config = dict(
    lr_router=0.000789,
    head_dim=64,
    rope_theta=10000.0,
    extras=['capped logits'],
)
Below are experts of layer 3 (counted from 0) of a mixture-of-experts language model. Rows are named router (the router's row for the expert), up (a neuron's input weights, with its number) and show model dimensions 0-255. Each number is 500 + 25 x the weight over its row's rms, rounded and kept within 0 to 999. Numbers have three digits each.
After each expert's rows: a language model's description of what the expert responds to; "mostly gets" lists some tokens that are sent to it at least half of the time. This comes from a sample of Wikipedia text that the model never trained on.

# expert 39
router:537511506492489472488461517473535484516498473490503474508523514526514471502513469501489486491475504477519452466484497475511497541508491477493528527478529527462510515524524476523519471485533505492505496522530477498505533505506514441476519528480534468542483429517450495500504488491499444505468514506552499519516528526485516544483456564487513474540476554491521485449495477476519551522529491513447485561492484508530494484491486496508506474505512464581505470468449498521489505478518478522499513536507535493507478493473499494487529501527480507472500525534504533484483475496482475510460516490489502472504500521519533504469532514509526521510483516460504468472494516521541488503519486516496511518549502435486448522532531498475503498495544489490516513460459503478479475514484466
up1:524498474437490465562448475514493473532505499503445508477488471532505491495491519506503537508525463471445498533530524496536491514487463474527506554473471521502531472477493506501488458513486484510521448539505459508507506534517507474475502493513494477529514509497443504539488521484509459508518463519519526517507532524494512494500509500521510528521492529493507470500474479444510486516552549467474519524477497508496524513470465457501532505509470512525484503488470474455538520481506526529512510486499506524560491504511526490456500484510539527515478493525528485489486485515496528512472493535442478499489510474580526508421487486529508510493497501476552532491503505503530507509490519496508497514499505509501526565487526507471519516521513523514473518524512528542465494520496470
What it handles: Title equals signs, line breaks, table pipes and section-opening words at line starts, such as See, Note, Species, Born, In.
mostly gets: "See", "Species", " Born", "|---|---|", " Synonyms", "Note"

# expert 8
router:521523490498473465524474520492549472509500460497513489526543539519511520490535475511551484480461489485498484470490496464506496524488486437493495565481527517484480514564551461517477465478549511535542524548523491506490510502507538473485489513475522476531474459532487528471468507490533471459478506499560497543525528493483508517484488548499513494536466541507483494484499469482498530488540501544477500527508477501505514537477493476556482514534496454528507478452479517498504510477515466522529526523529549500536483482465462492502551496495465501490488544532513505487464478516476491551446506525493510482510489489513540502521481519472525499512511513458496477460491500520532463493480489503475493497525520493481468489519509484477508507491524491500514518481494461499517465505482498
up0:501539469477499506452497501504485468497498454514523525511519512500498477505498451421482498524466524507487545476471531526536466488497509537452462525482524487467514498496512509465485492504499508535554482533487483502531447503435481520509494543523503493495456487518547498485525492496477476499490484474510460532493483496495535503506492506503487482463524469506532527487507449510527509511460465524515524534510516501436484472477565503508520460488532469532467487486506537540509502442518535495500500489513533529519484507463475502493507494482462471494531522481487512469515469481540516472487496492528538483507483527551540484501512508493534466540482551473515507463509527514538452525505484514513519511495487490467500450517494509522490520497492512480499478493486501476494446492503462
What it handles: Commas splitting age from description or city from state in obituary lists and tables, e.g. Ann Andrews, 95, and Las Vegas, Nevada.
mostly gets: " Rod", " GRE", " POL", " Bul", " Sz", " MTV"

# expert 16
router:514549461472476515517486534477519480533500492500501468503543559513499527503520479514503499510480488435494481465501499480534494506516526472481493539478487532509462527523499478538461476486517494484552525544512501511504508496523514487442498509454461488470452452540484529490524519467546487486489481480537498521531529494483478533457458506516529467527493532508518518501539462475516531527528500531471516529528475499500498527497506515532480505489505488517502465437477500524513510487527486531489493522491543527525519453484486482489536486515472496487514524539513517488452467505496472541467519513504543474475522499529510500500520507487539475511504548491512466475511507483521473517500490519491561520514485484441497478520496482439516507482539466514508491465499481479480459526531495
up0:520525466495510514520502515485505518506435504521517494508540502505514465472514507495485528529508512482484475515452538482493476527476512497481537572493483533483485496479487510490507470453518461536586515517528523484499543533510526476533482509511494498493487500451515518469507486520487498489450483536490531505507527521528504547511477480489511523522557480494500490501525493521473522471504509489459522524476495507528479573422493551560477495467499482512512475514534481479488531525507508504537509522492532482546474489485512498507503496538504521510486494502508490516489439487516533523444475441492492554536504454499523446517504509539524508518489508530477483493487533524480502502488478513479474507531541487535481507491534475513478478499501492465509499489489530467521514491496510
What it handles: Final pieces of compound club, company and place names, mostly football clubs and institutions, such as Shrews-bury, Athenae-um, trolley-bus, Rovers, Wanderers.
mostly gets: " Rovers", "Club", "vement", " management", " Wanderers", " TKO"

# expert 6
router:521543489478480496519503499484515473508455478533520525516547518539495501504489488498485499492478450465509503433484490466496497505503470499521506525494533531480496513520525472507525484502511509501516500553511506516512534490520514477465501488490509477482500449511479512527491481458522457496496485477540507502546576485480502518468498522509542473536479542500530501503520478490489573476515481514466507536499481489493491511477481545500463479523483492558501497450462529507505516477525480518512508550498531536534472476482488470477515508530493506511491517520523534472429478520463486529471528477494548483459497506524549516520517521482533540490479539482509471481491518514509465496508513514479512517537525457510449500510490477476502495478573489492519546480461480477532498500494487
up1:469523492445475508524479477500515497504504506492552496504535499461470464448505503465490491521503467489464470480437464503518476491557495453488478474532543473526512471551514502515499494531494497560501497535507524508512475478450516496480527506473481473497508539533489481534478459503494473495517502559508507512518494491495487549519507504559512515524467536506507467466499507475510499476460518521472476492500469523504507521497560488464501501510507496516520500500516517488483506469556479509532488542520482530480479481509470468501527518515489495509484493512482515483515506485515469471504484461484485429474516512435490514514489535462509515517536490501500504475493530525553511520489492536476475569521484475518483468514500502502491490540526472499489520507472503448553470505470482
What it handles: Wiki heading equals signs closing titles like ==Discography==, ===Overview===, plus table pipes and line breaks in lists and tables.
mostly gets: " ==", " ===", " ====", "|---|---|---|---|---|", "==", "="

# expert 9
router:510533492462514512545472543446529493535514493522508478506542498499508489473495511476500472478467499508496479468458497473519519503499504479484517535472511514495471535528551471543491474486491511538497498561529496507495518500566508510440504518487503485512494479496492521504505503450491499519504485497527544542523538504453510554482516513485543474542478552499502527506500475455504520491538478526452519536521470479483484485447500487518484509473523488532510454432483519503503493495513497534487518537508498501513473496495501475461535490500473506478481529555494499515454465530510497514451499494505545441498496472552485483520487498505494477508516512483514492493478506493524470511483499498429496542547511500536477496520523493486474503494553506505513508481484469459490459529498489
up3:492524475509480519551505494475532464515499454541469495466508494502490465487484506519504551497469485560484512538503515489494466515526531522529498482506522543473513544536494496522495511477488460545508549537483465487517498488478526502505533509484502485468463491515455511483517466473508509510521486534451521541530493498486494539541558550500491487565504493481508543533510494505469499521491510513486517487480507489498453502459511552517490560490502493515510475501488495517453517514535524480477518524522493574526533532464477497453541541477531513503518520516521517497493482473543474484473510490517496515501447486480490498467505507524510443509526516490501473527501527516507480499520444490479491516484516504454505524490491480510484511475502488471504500525499461484512429494502491
What it handles: Pieces inside proper names and titles such as ag in Cartagena, Ar in Arrows, World, Mar, often in election or results tables.
mostly gets: " Apps", " Score", " Supreme", " World", " Goals", " Julian"

# expert 55
router:534516500500474478540457546462551468508521456514486492499535521531537529475508500507498474454457476472523475461482492475502496521474497464502493551476508512481482540551534462533469491499529486495516518553547493516472524527516530480472481514503526480503474465522474523502482508463520488478468477513563497529531548513482537512473486530493518472509505537489490506487495481474521528524519490543476489514546473485499503528483506490520486479514519464543507471476477530511494503478529481522503501502499533495544479470466477482481528488508457484484489525553510515470462463507475446539470507493478536512503499489530543482486497539497528524518496513470519465460500513535512461521482502528486507523524497476457477498514519475468503527459520487501533529467497495494498470523485466
up4:513485521487543493517451513556499506504487528533504483510490491528504504488510480492472530486487476468474467508502555502498485497488484453521511521445470534511508490534520482481517507475497501500525504496517512473488506543521480515489505470500455464531507468565503469454466530463486493491485530533539467492492503494463532499456520511492541532502470497480507473480508471496504540512509508501441476528546466476520488480515496490556502513486501483496522470485452534502537502500498477496494493471529500543470453518456496490520540497537507515497453511501516548500500495518471485498478530520504474452490503536471503523485497538502502449506526538449454467504497515468536499506535503508464530566484490467521481540529524493468513501515542497473503479497493532485552469491478480
What it handles: Decimal points and digits in numeric tables (0.2, 1.0), plus question words like What and How and "and" joining names.
mostly gets: " What", " Bill", "What", " what", " Mr", " How"

# expert 4
router:521540480466490501501487510450518458508514460488473508511491544483499506491487466498505487481498510474532437470513491492541501528517505489485514494491506488486514538554529454494494460478489485511527501551557483503494525456508500496475516558513530507498502479560502516506486500490510513492525490491525492495562524467500457526522477536480537462559485519507505520488505477476527475531501489552504466520544491510497484507485509497489506478516522448533541440477463507504459533481502480525497481526493538506547496497472488464484522469523452492493506524559494504489475490501474482503454521475503545483478487502505505488541504510484556482513486524493505469468528514515530481535469484538466514507554540497461460528508512487472498500493529472518508517486468478464514480520494478
up0:499543481537459473523529493475487470531517474487494483472507527491511471503516455494506500477487497502469445469491544511505508524488499479538447498490503480543495464516517482563535493469469482488505513526526477497505522536512498503496466519501562513511513500535518535527466476501478511515495498496494499489478520510534505516476476499561473509539512531504516504480488471457542468497494454518506500505514478518494469466449515508494525469503515502493515505521501494513466522474522435504490505480574526548501463511480490506459502458471506523473507495503520529513504467536534458522457485465503519525471548487511499517482546472487460520472492515500465473513503491500536475505480485517504493486494475436464500474468489547490502473530510503474478507511546442508484484477459467
What it handles: Middle pieces of foreign personal and place names, often Arabic, Slavic or Central Asian, such as Kyr-gy-z, Khal-ail-a, Bab-yl-on, plus given names like Daniel.
mostly gets: " Vas", " Daniel", " Tab", " Bernard", "onna", "gy"

# expert 44
router:534510478481500513509479489475542446495503460514485479477523553506499535495481498511515488465483501470501505501493515447551497542513534492481528517472524501477508540529557475519501504458543498485515513582490501493531517493482524492458468527492518474476503469504485531484475504504498440483506472486515459530511502509465504513488516517470539464512499508468506489511494493474480510520535529530480480545495502496481487536481489508539496497476519467523495441474470525516469512488513485531503520520513517499504470525454502495481517475541458485500504532556524520458485480515496499538469523488468489464525500486559462498498478517514519517479494527472497468517487500499505503487480473511495570521497531513502481516506492513458489494460571491503531535466464464489519462555487499
up1:518488466504485497502520513500512494515469540501446494541502517514513468500550494443512454475493507491515506510504543506484506487540532510484470483514539489492514525503530527491472506518533479522501520534487475518435507505501444490477498516511542420537468518471513511520439533506478490499505495518499475510486471471469491511485522458483512445487540503474532458474488489538479505515546511520470518537524478515553494477503509464512455509467526465531492481509520527504495454516500467484516469508513510480498507504483517497498486504502486505524504508500558525550500528500479483459511531477486519496464476522503485557502467533488485512482502497474453506493537483527518528516536496488484524489500499457501525575514495453491497538462513487511484537489456504487489481525465474
What it handles: Odd word pieces in verb stems and rare names, plus "to" after was or able, e.g. was to take place, sw-orn, ap-onicus.
mostly gets: " able", " unable", "opp", "ollow", "udd", " volunte"

# expert 40
router:538540487522455464516478508475512472505513437490490475505513545523505522500512463493518479454476479487564470452501453474495505555505509498506494529482507509480477535534545455511484483491508472489523525523534495503477523495476492476484478515514531481517462474509489524513482503487480491484509502526544552519537517499472530531486478559495539458515507522502488498505500490477517500513507465549497505506499469510505495531483482519514491508502493463540543492479481524489461496481527508515521514510506548487528468518498479499493533465549488466482507535571500499455458487507486471525418508490495502490486514501516537507522508519501557509520507516500506487496504514492514502520456534516487530504546508463479490510522533492473485537481508462525535517455458483456505464519481471
up3:501509507510500440499509511497504469496447489510450476502494479497509507502493445493498507443477484502510485456495497494470488441518565477497471429512489527448489519540522527519499527500492462510493492489535468524527502495490551453490491522475510525540542461479480487457474532498529447533529499509518492461504500484433498442509483546526488466488489483505495513507525474518535535512481515515482509480479465434456459557504524565490475496490497514520528530510523487495493500521497495496531463487479506477507454458514503476518526510517504536496531509501495494455482497512502505523489524515496466527468504529504453509491507518490486531459514514515531484477498497509480501500514484527480496504511509470533489518508520489517477501499479483488534542485486517444529525528488492
What it handles: First pieces of personal or place names after a space, often after Van, Del, St., such as Ro-osmalen, Ger-rewey, Rey, Paul.
mostly gets: " Ol", " Sal", " Bal", " McC", " Jo", " Cal"

# expert 27
router:548539495500493501499456546471534454532535473498493476538538522536510524469510488466503472482484474474524494483475510446501494516491490472505517549500511514495470528548528448523463476466542514475544517548525493510509525509522499485457500527499510460513470468523473522486483502481512477491486461480525492536499537521462520522472449524495511456534472516502509487458474471491506515521540500543457468550519459508499485505470498489534473466518512458550510478478458516487499509513538459546490504528484536487538501463467492482506538478529473505474482561527523508480461470515498488502456510480475520493499499499507511498517509504513541511502498510502493482477501534503528465503494483504487500525513526472457474485543519495486508534489508499483501522470479475492487477530462484
up1:466536501460488504512484485498514502479504497483486524507494485533491481447511515509531486500518498485441499488485468467569534536552478509514526519486577472520495481495513485484487488506551491492517490539465487536512482485509481536526509520503484524496514509515519507472526473461501505516501493511534509550491510530503486475507529507519519486485499524468464508488497518472513495497503488514491504493529456509493552533451475470509513536485483472493466482468525534522517545489492535566498478506499488459518512489538494487514513499550501497484458514521545497479480480502501503518461491497488511500532553480493502532405550493433492528499473458501530484492427514475477510467471511529486534532502531490476491477523515485499503544474499491503475525502495492533516513469494527
What it handles: Subject pronouns and adverbs before verbs, such as he, she, also, still, only, never, plus leading list dashes and table pipes.
mostly gets: " he", " she", " He", " often", " still", " just"

# expert 14
router:547540479504473453508465516465543452504489461511484513506517535537506496493474503490530478473474507478512481469491511488518489521497508506489515529468507493484484524568529502478477478467507486491552501535525488518498516481538521450471521530501535456501480488506464514497485513496518495481469495518540513521518537493494507534476471536499542479507490541494503507485496505472536536540541501530480468536516476491483494523468514482504499482509491408536503452480453526495478534497506475510527517510482521492510463486486498492478542489508445477484506527552506489504457449528472462506461504502502530473511516478502550503510513544473510492535502511473522473477521508516522469545491515501490536519535512498490442514513496486503489500496537472491535541461480481490470457527483495
up3:490483546489530494511494483503475481458524477508476512492494532503497478536514533518518442499500481542491499478522441508530540495520539536505476561536502482516498477513536492538512492502545495487497516526542533527520516511489528492495519494510509543464518489523494486478469496516488451478469489474479502500576504476484484572496530540477483484549499498518535471530485499493511492509509490487512431487490517483534497474498528495508512490490466487522468511466523539494472492528467468531516491492482495567501486464501469518495517482520480493497534512531518517471494486543497474516520526508458522519472502495534460481469514484489502507544545477510502494511496540503544510496447510444456496483499501446557520480479522493504452486498516501488507534487524491477544508484520505
What it handles: Mid-word pieces and first names in personal names, brands and titles, e.g. Liber-t-ini, Scoob-y, Rotten Tom-atoes, plus Nintendo, NBC and years.
mostly gets: " Nintendo", " Places", " Animalia", " System", " Bros", " NBC"

# expert 51
router:521542519490495464526464528470531458530521471504459485496543540518527519499500484502509488464454470482494470465490501468521488526493488442502489534470534527488506535531542459531457472490512468497527508540532505508491523501525499470433493506508517491520474476497467531512452511480504463475490514487543494516543536500489535517512506534492514490556505537518496499458505481476524535515539498529470487550519473488494501498469499507537487487518480475521507487449478528513481507481526497503490532537511550508535473472476494485487522507535489495513481523533515528457488473514474483516467513487516520477509478493513534506479493518513547507505489534457512472479471481477525476489492495530481521513545532481471495509519520470448484487465526486496528513486465470453544468515482465
up2:451526477490472466515500525489485529503519468495515510467520513514491517537456506506498497508517461514475528476493467527511531474486483460483473511486471527523522505508532507506506520501503491424504463512487482494472479506504497462454467487497516495531519508502479515488465487480503483496503543491515522508500529456502517512507468542454566521505552532478488512506473458491500505512513518518477493533527486522484456531538452490482500497457495468511502472492543529502494521529457481497513500522451511479484516506515544558510529495536493545500466513474500549497507486527545519499488540480537529522463474489495518438506505499509485562488492553491505508505532493504496494487514544520451532497528491500495514455531506491533496488503493474480481528475522444550529497513441496
What it handles: Mostly of, plus from, for and between, inside names and noun phrases like House of Lords, Kings of Leon, season of.
mostly gets: " of", " from", " From", "from", " between", " for"

# expert 31
router:525518507498481482513471518487521458498524478529495496510535533515500516481510461481494484478491458467514484498492513451527504511501484485495496518478523530479487531527534445520482488465518485488521494530536482493500501525478514453452496510483529456532463485534443513492490506466520485482483449505543506534511527476465506520472485525470559493526500531485522500461477447457498557507531473581488478538515458485480498513482479532517480485503494473530506473466473523503491508457512484522502534545505518498510482484474482504463521501519488508490511508514522537486482470521482459548463535480516535477499479496537531518495499538503543495506512536459503471458508521515529476486489501484475525537543505480464462510508503483468487522474533456490511528475470476490507467524479477
up4:496527522507485503492510518487547473513466478510486488491495505531488505464504486466508489527512524513516488495515520555482495488518517500444516509450473543512519494512542489502523499486528510506545501517489510475550498466477533448532482523519535499438479454451477562491478519492496473477526503527489483530539525544461492505503533506552524499474522506504457504490467510464517476506493490493486518470527490482509456572473493531515495498560513490511480480489456465531480523534524493526477478525523508491522486495485493516491505517498474477466481540511541493503504504506545469454504539458479466518510532489540464494496504502508519478473480483480517476520511494493468522473503508516469526465530508447492542516455479528503478467492496482496556513497524492544491484517500441
What it handles: Periods, commas and line breaks that end a clause or sentence in prose, including combined forms like ". and ".
mostly gets: "\".", ".\"", ").", ",\"", "\").", "'."

# expert 21
router:558530512503459496539466513453507438519529479529465504520536536538523522450503520465473475478446448457517477489485537472505527514482492486499504520480479508520468515549528470519508467497530491483496487549525480497479525515513526455469522506515495467511503471519477530496511505455517483476493486522516515507513538486439497515482460526479499455532485524496486502470483480483518518526545458535451488536502481503497487494474481496509474521513524476513503492481466527487509486496529492547547513509491530499540532478465488507488541490521486510496480532531522513473467480498486496516467522517508511488488504511503528495495511508504534510515500504509505472476518534497506470506492491509464556541494498431490473492528525508473492522502526447499513540460460473456508464515459496
up1:550532485504499472532461552514510518496492495494516519500506551468499473495478497490536497490483477493534474483536482514511498537498504483516498495502481464541502523546486490501510514443521506476481486515522503473493518485489491501530522526499489503438474502528499519527484475503484514460475475500525478506489515500508472544495520510463511491548479488564488535497480509492558491518529497525516467493524476550504504525537470537498502495532492494512540498452479500502518514424518508491489508492486498503498534519522492452422520500490494484535494492542518515512459518546512505518504561493527544516483527501493523476508536506526478504498553503470496522515541469512505518504525515479486521506498525465490513510460458499451488542459488480508489448514483414460500492507470503
What it handles: Adverb endings and narrative function words in biographies, such as steadily, unsuccessfully, shortly, was, been, himself, later, eventually.
mostly gets: " later", " been", "ically", " again", " himself", " him"

# expert 17
router:514539503489478488534467540459508458534523457512496488492554541534523520478489475491514450450501459481508465474517481501507479527502492468513499536477518530483527535531539480516478466515493493512522504547499486487470524506494521466470474498510495504501455483508494544519491481462518458505493491482537518526567515504480528517468485531464531484507469531485495512479481441459505530510529471528454514559517485479478510523472500507492489485512489460531511457434469539513494513495533507499499489523478542530526496478472472477484518507507512490479484515548549525483466495505487475526477507482507538476486530481505546524497501526501528511526506516480522461478513480477497462487490537511479514510529497484444487489481502471459522509477533503461538497465490479480504474511487490
up1:509520461472525481531425564486483506534519484513502464541495519516519532491522522515487490509509518546490527522498494480522512486529484492514508523462509495494500505546530500465428468452498483523506540514528470468497519502531524520507503514500486538541504471499491494500480481508475488491466533491543500503481544467527486477516483532470514501472500518496485527455460475460523508480488489509491537477541469492473486448464488452500504485518495473524514503458473501484439493476515514517483491542530509515520464461513458481417483487522466473503445512502494447517499506527471472480542506484489528501497521480504531493488519484510536515513488484486532524481493502458488516470535513514515498508484486503518516524510514491481538478483498538548479555506461473503471489488519511
What it handles: Prepositions linking a place or category to its head noun, such as province of, canton of, in London, with colons in lists.
mostly gets: " JPL", " natural", " du", " di", " Historic", " Natural"

# expert 47
router:537501524500461492523446481431559476497501461488502509500537548503523547490500463495502495504501474471509478484501485463489510514526523470512510531455510512458495546542540472475464465502502462495548527542518490508532517525485510502481478492492501480523520440507491519480482505494514456487501481506515507504509528494449517529481470535496535445517535503480481500471509479488501538530503490522473509520503491476478489524444495533501498513472475457501520501488503522510477503462507530527502501563500549541532466487477503508486531506509498514504491546552518494473480496501478511528465540475478528508497514524520518484469490480497566471522457537475490475467505522482504491496482474537479528514518507483487496505479507472461497504455502465511504538447498500453526499518517471
up0:534558513483481468486503469497515550547471541536414500499471497517494504500482478468533481479464483487560485515492519483456497524495520485507474533518515482501482500519559503485508481529517457498518513484528481512523489494478514519470527479503495521480493476516463471515500488437518516500510459506525508510488481501483460487460529488469538463542543492478466509519491542453478486478525541527507488520538503502516480482482522519540498521517553509504494516527493537459499501472479494503518536513443509490539511506512529507501484509464488530552506540499516492510499488546490504498514535500460579478523488474484502465530499494491503501512495482461478513480489490528494483539502482504474507532531538519497490521483491493516476525483477503489523460490463460470486465545503469
What it handles: Word stems and syllables awaiting an ending such as -ing, -s or -ed, as in board-s, s-ugg-ested, up-keep, groups.
mostly gets: " Rock", " Group", " board", " field", " Head", " know"

# expert 33
router:507527500523464496523463530474526466478513458514482487517528534540498529492508500457490464475466458502513493484463493513506496516529459479483525549483501520493494513538535497513472445491506525518519513516517497507493531487528523425476508485490488480519474502519472532517482503489513469485475459528523511517540523505469512541496466533514515427518473521515488498473474467464510526508520516559472497527487479502471484506478494474501487486519511464537513479465461539497506514497525470526494516527470525483524491474501489481486529477489466503494478536552546518504446457545505465492482523501515525488517507446525521528526530512540534495501489529476520481493483511550510431524511508496492490518543502497491463524519522522468514505507506493476521525454457461497482465519489493
up0:533503506517552533458504538482499495558515487520482501523460544512473475510520511456496503513450486524531493453532505516502508466481506501472501486456495495497493523496514494523459495518508504565544499514526492496474462487518521462492519521508492505493455532540510505491465526506502449476487485539508481569494518465487485498486459534481486476510536493535509497511507505501475492519553510495505476493516493511498533492523515508522504514488480484473543499456460502480511487459480480529510524539522522507458511487521526548486502507472510487509522513507517506453483494553513508501519540563496562482528506433547469509462515498505483521515505487468517482530507471515542477508483495455485508523483489524509502516486478522504553508503490489462507551532454483499492460529491541
What it handles: Superlatives and number words after "the top ten" or "the five", such as most, best, oldest, three, plus chart-table names like Albums.
mostly gets: " best", " most", " Most", "|---|---|---|---", " medalist", " Championships"

# expert 0
router:544511500476489493526471507486531449472526502507482483487537536543515514493498508516511463507470445497496486467490498457502518528470521511486522526464533544490500545552526481501460503473534471494547517555499477510505512493501520471485477510509515469470493448513480520519495513493514469491498472478533506522511548502481515529484489552505515447533507532472512490486488502462525527527547489534464465536494468481541489534457496504516512493496492467519505466499475511494498519491530468517511491522520555503528498501475529498465557482521457483507495538544524520459462459511466485504467537512497500484525524528529500502505500512488538490505517538488500467460513516498531500483485513527457560518494525500492481497499478503475494507471560494522503560469477505453521509508492480
up0:510467510495526464503464482485507455458477501480489490444518484511507552530528508543507508517517482499521509494523479437535515524477546511484493504486548511507495510565547457506473532490551496531555515502495487496520516514500552519488438517497477492496531447473501485457522504481477478529502509435503501486499514515529487505476481522530487497498491510473525505491509500488476531532510512494482472511524524480515523511490510473517480501467525512503484505496485517506488510435475491497522490478524519538506466499509500536502539484563495512505471546516499493514484517482508515491501562489507498490506513544543506531476453484520476469499514537478525454484547533468527502497516485514472500566483498474494521503504503514465510493461498453531500563494531512513548486474502527
What it handles: Auxiliary and main verbs right after a subject pronoun or relative in biographies and plots, such as was, been, became, could.
mostly gets: " been", " could", " were", " get", " become", " being"

# expert 56
router:513491525495462467507456516494529467480477476516474485508518521499505524505490472497510464463483504467537487492484470481513509521518506466505516511487533511477484505520556512508453465472546511501497522539528497508545500517496533481464523516471537455498503450532473553502467499503497488487491467492532517549509502507465518515487523513505520459528507541499522519495525474482532519517514479526486473537481500479511489542489519505534486494515498465539494480479473543483484550502524479524498525508476533518531461487465529478476553513506477490517530521551505524485482476552507468527461508485487482474477461507511468490470525515507553511485484502505499492507468496522534483502463508550485534546519549445496479508532522490463493492473528445510534552458501482480504485538474481
up0:507507519455470489527435501481549454460459458497474501471492487485476562463457474481503527493510474530547490507524542439497498522468502502479533500504506480485511531492522454474489531504493501493494503489512495515521509510464497470479524475519536514483539495482491479506478459507511448490492507504490542531519485545467504479514530527533503480504517498467463530486485478482518481519476500511517482504497517496506476521495484481432460475550434502476509486498461521470501489449528510497553529481476478519516473527473513525481537458511467526501489529523521511478500481502507508498464500519456506475548514459486467503462520501511521448507499550467533461501473510501514477471493505499493487489553498478515496494481507490507531523490496478496483551475518452495491486483530486
What it handles: Word continuations after an initial letter such as b, p or B, e.g. b-ison, p-oin-ter, le-ather, plus field labels like Class and Coordinates.
mostly gets: " Class", " Coordinates", " Number", " father", " vol", "oin"

# expert 50
router:534509521491489472545481518480535453503530483509482487491517528508510535489500454492495484451469485497509474500476521453492522526496505493487513503467524518476512530538539460526500461483536460486521492550541501504529529514497521471461499541496493465499486452512490510490493492470510481471507475503563477502490536504485522508468455520472517478545495527474496491495487475486521548525538481548489461532530492489497497498485497512510496486511477471544498475479463512508494535482542495544539522538502544509536466486453502515473533466513480512484504499539545506511485466537470473528467547498475526486500495508508521493488503517504548531520513507466489484470502512519534470499511511491467529538515522504464480514515521477479487522447539469531514552473458487471511458504491463
up1:526451561468517455499463527497480522537529457507505480527524491478487549548513484492517475499461489504507493508500508455486460519492468481527504507469491490495487499487509509477476516510560477504527496497484488482518488473496489533486515489448496518527518474491517513518543526522488485509547531491512477469483506524489492492499506521499509435493519465453501460456502509489485478501482534539519457515528532496529527507500488520492501514499483534510491514448442470538510506464517532500513508533523513514538511522457509509485492518510480557540528518542546493484542481458488477527491547500463541501526484494468501511470474513506494524489479519469505515534531520478520484514496510531499504513516522502468515506519527497454532543507523480467487487439473474457438475515468498
What it handles: Commas after Then or before clauses, and subordinators opening time clauses in narrative, e.g. when, while, before, until, After.
mostly gets: " when", " where", " before", " while", " When", " until"

# expert 3
router:555497516518485492532460528478536491473508492520467488508499529514526529495493493516515495461473454477513497473496503452508508510492497482507482526475498523503469531523551481513512448473523473535518524560530497509508510480545508482440508539491536456515510450517457516532486502472526462506496474511567477509515520502488497503484500524506538479546472538509514510468493497454511538487545501531459475521492438485480517509481473504536503493488509484525516476476472552483470530475505476538508502520528544501526465495484516499499519504516501497506485534545507521468461454508494468547461529485493543497530486491544522493490488514510530513503491509481504496498486505522556492493486517521499537541532504489483494504526514458485500517495517483491525564471483492453496479515468457
up0:539484507517559487511438487478505500521502459427505463519509543524513514508474506488470516483492520476489499518392479507492492513462497486509469506497503505474483513511508488450477513506555529511540455551537501524522516514513525506513499469489482493510486527517482487474506515544495494507535496493502497480489496498506512529491507555463511507456520510510533491446487518541507531504526501494494469539474460463486528515488484483531526466513508496507502508496504499496470466529454484441509482534483515498469514522474514457487497505491516517485506485488492534529497465543504486499534520507540539489512481483539483501518492499514557488515489512475539502479463534458512503508477483512481532481536506449533495497551521523473490523488526510488484530541430508468500491497510508
What it handles: List dashes, == heading marks and table pipes in sports squads and infoboxes, plus mid-word pieces like es in Hesiod, Jesu.
mostly gets: " Hy", " Ep", " Les", " Jud", " Eth", " Kings"

# expert 61
router:538529494534487492526483506441515473530499499534497500489548509507516492464471453498533474477469508494506465479510521491523479523537496487508529514500531487508502536538536488541515487501528488515514522556556497523499514486496529466457489499482492504498504457530444502511481508503533481471508492496517509521522555477459480540493528521516515472559465538506486510462473489465477526492510489522472497529494452507516465523482496477514489516501524462531498491461483486493448528481531483522496503495496503490505494511479503497482555502525470499526524529523517531464480492526496497514464516496495511499470484499493530509484522521529520527510543528458508481483482527524505501512492483549482505569538519469490458506502522455490535500476559464463551540486455455456512481496481505
up0:515517493412535512471499457465498501497483501502497484505537509484493522499489531445502500472465476493511496488504484505502490534501509517481494468488485498476527529531471487479500526488466481506481530523502501482542496496482512520456493506523507503498479499520497519423489496512469486482505479458519506515482493516478522527489499551454501475487497523569479534459480473465492529547448506505484491473503560527430503511467504523518535499496501482508479469530488492465498531525523494483482482513475501523496481466471540513505530496504479495525497488494479487490475503505427486511533514539509481491463477491508480545508490488508550427503509505479504536485468468518469519466479511495501543544516474509548482502493475538505473526462509450525493516518452528472527484477465511
What it handles: Word endings like ant, or, ulation, ora inside proper names and taxonomic terms, such as Cervantes, versicolor, Regulation.
mostly gets: " Member", "ora", "olic", "ious", " Clar", "ular"

# expert 32
router:515492509504478466510459529472535449499486486513494517483536513517522516496504494498519468460467472483521478483477489442493502512495513463503514535457500515461500536559523480517482488484524495500510508535528479513496522515535515461463501529503511476505487434515482544485471485509533487484446506508536519519529528499486510546485486535483517468523480552515496496488507465484542550536529500495462485551532488513489508519487519484514514474508498465556505476468476513489500499464516463529517501498495519507520459465473485501493519455532474497483499531542505544486462462517454461536460531500493539469509499520512504512477523505479521495552492510477524466452497514519516470491474484531499507528549502470457487491526531475480510516455534493505538524481490499507498467535498467
up1:465497531497491520497542495490511503484474488470492504456519507501506507498463502524504488485512481448493509490507501466502472501498542492515456565480493497478506478550515536502514493525507523476498535553526531469498512531483471494491498545539508472531528487530490516501496470420498503508506513500500536532513552468511490507544488516508525530502469518533533520495507467439485521502503447503516482521491498527509564483510534542451505466483492490501517467473455523497473494490472553529498536544457475542512447471508521495462476492514504510549484520479524489501508450460494445564472500469485499472511525518545516505507468498530522512493511529499496477525540501490502519487475473551514505511476496490494532497490501485488548490505519477499510477509526520521482471496476476
What it handles: Hyphens in compounds and model names, "to" in ranges, closing brackets after ages or roles, and word pieces after An-, e.g. An-24, non-governmental.
mostly gets: " Title", " psych", " novel", " Psych", " neuro", " syn"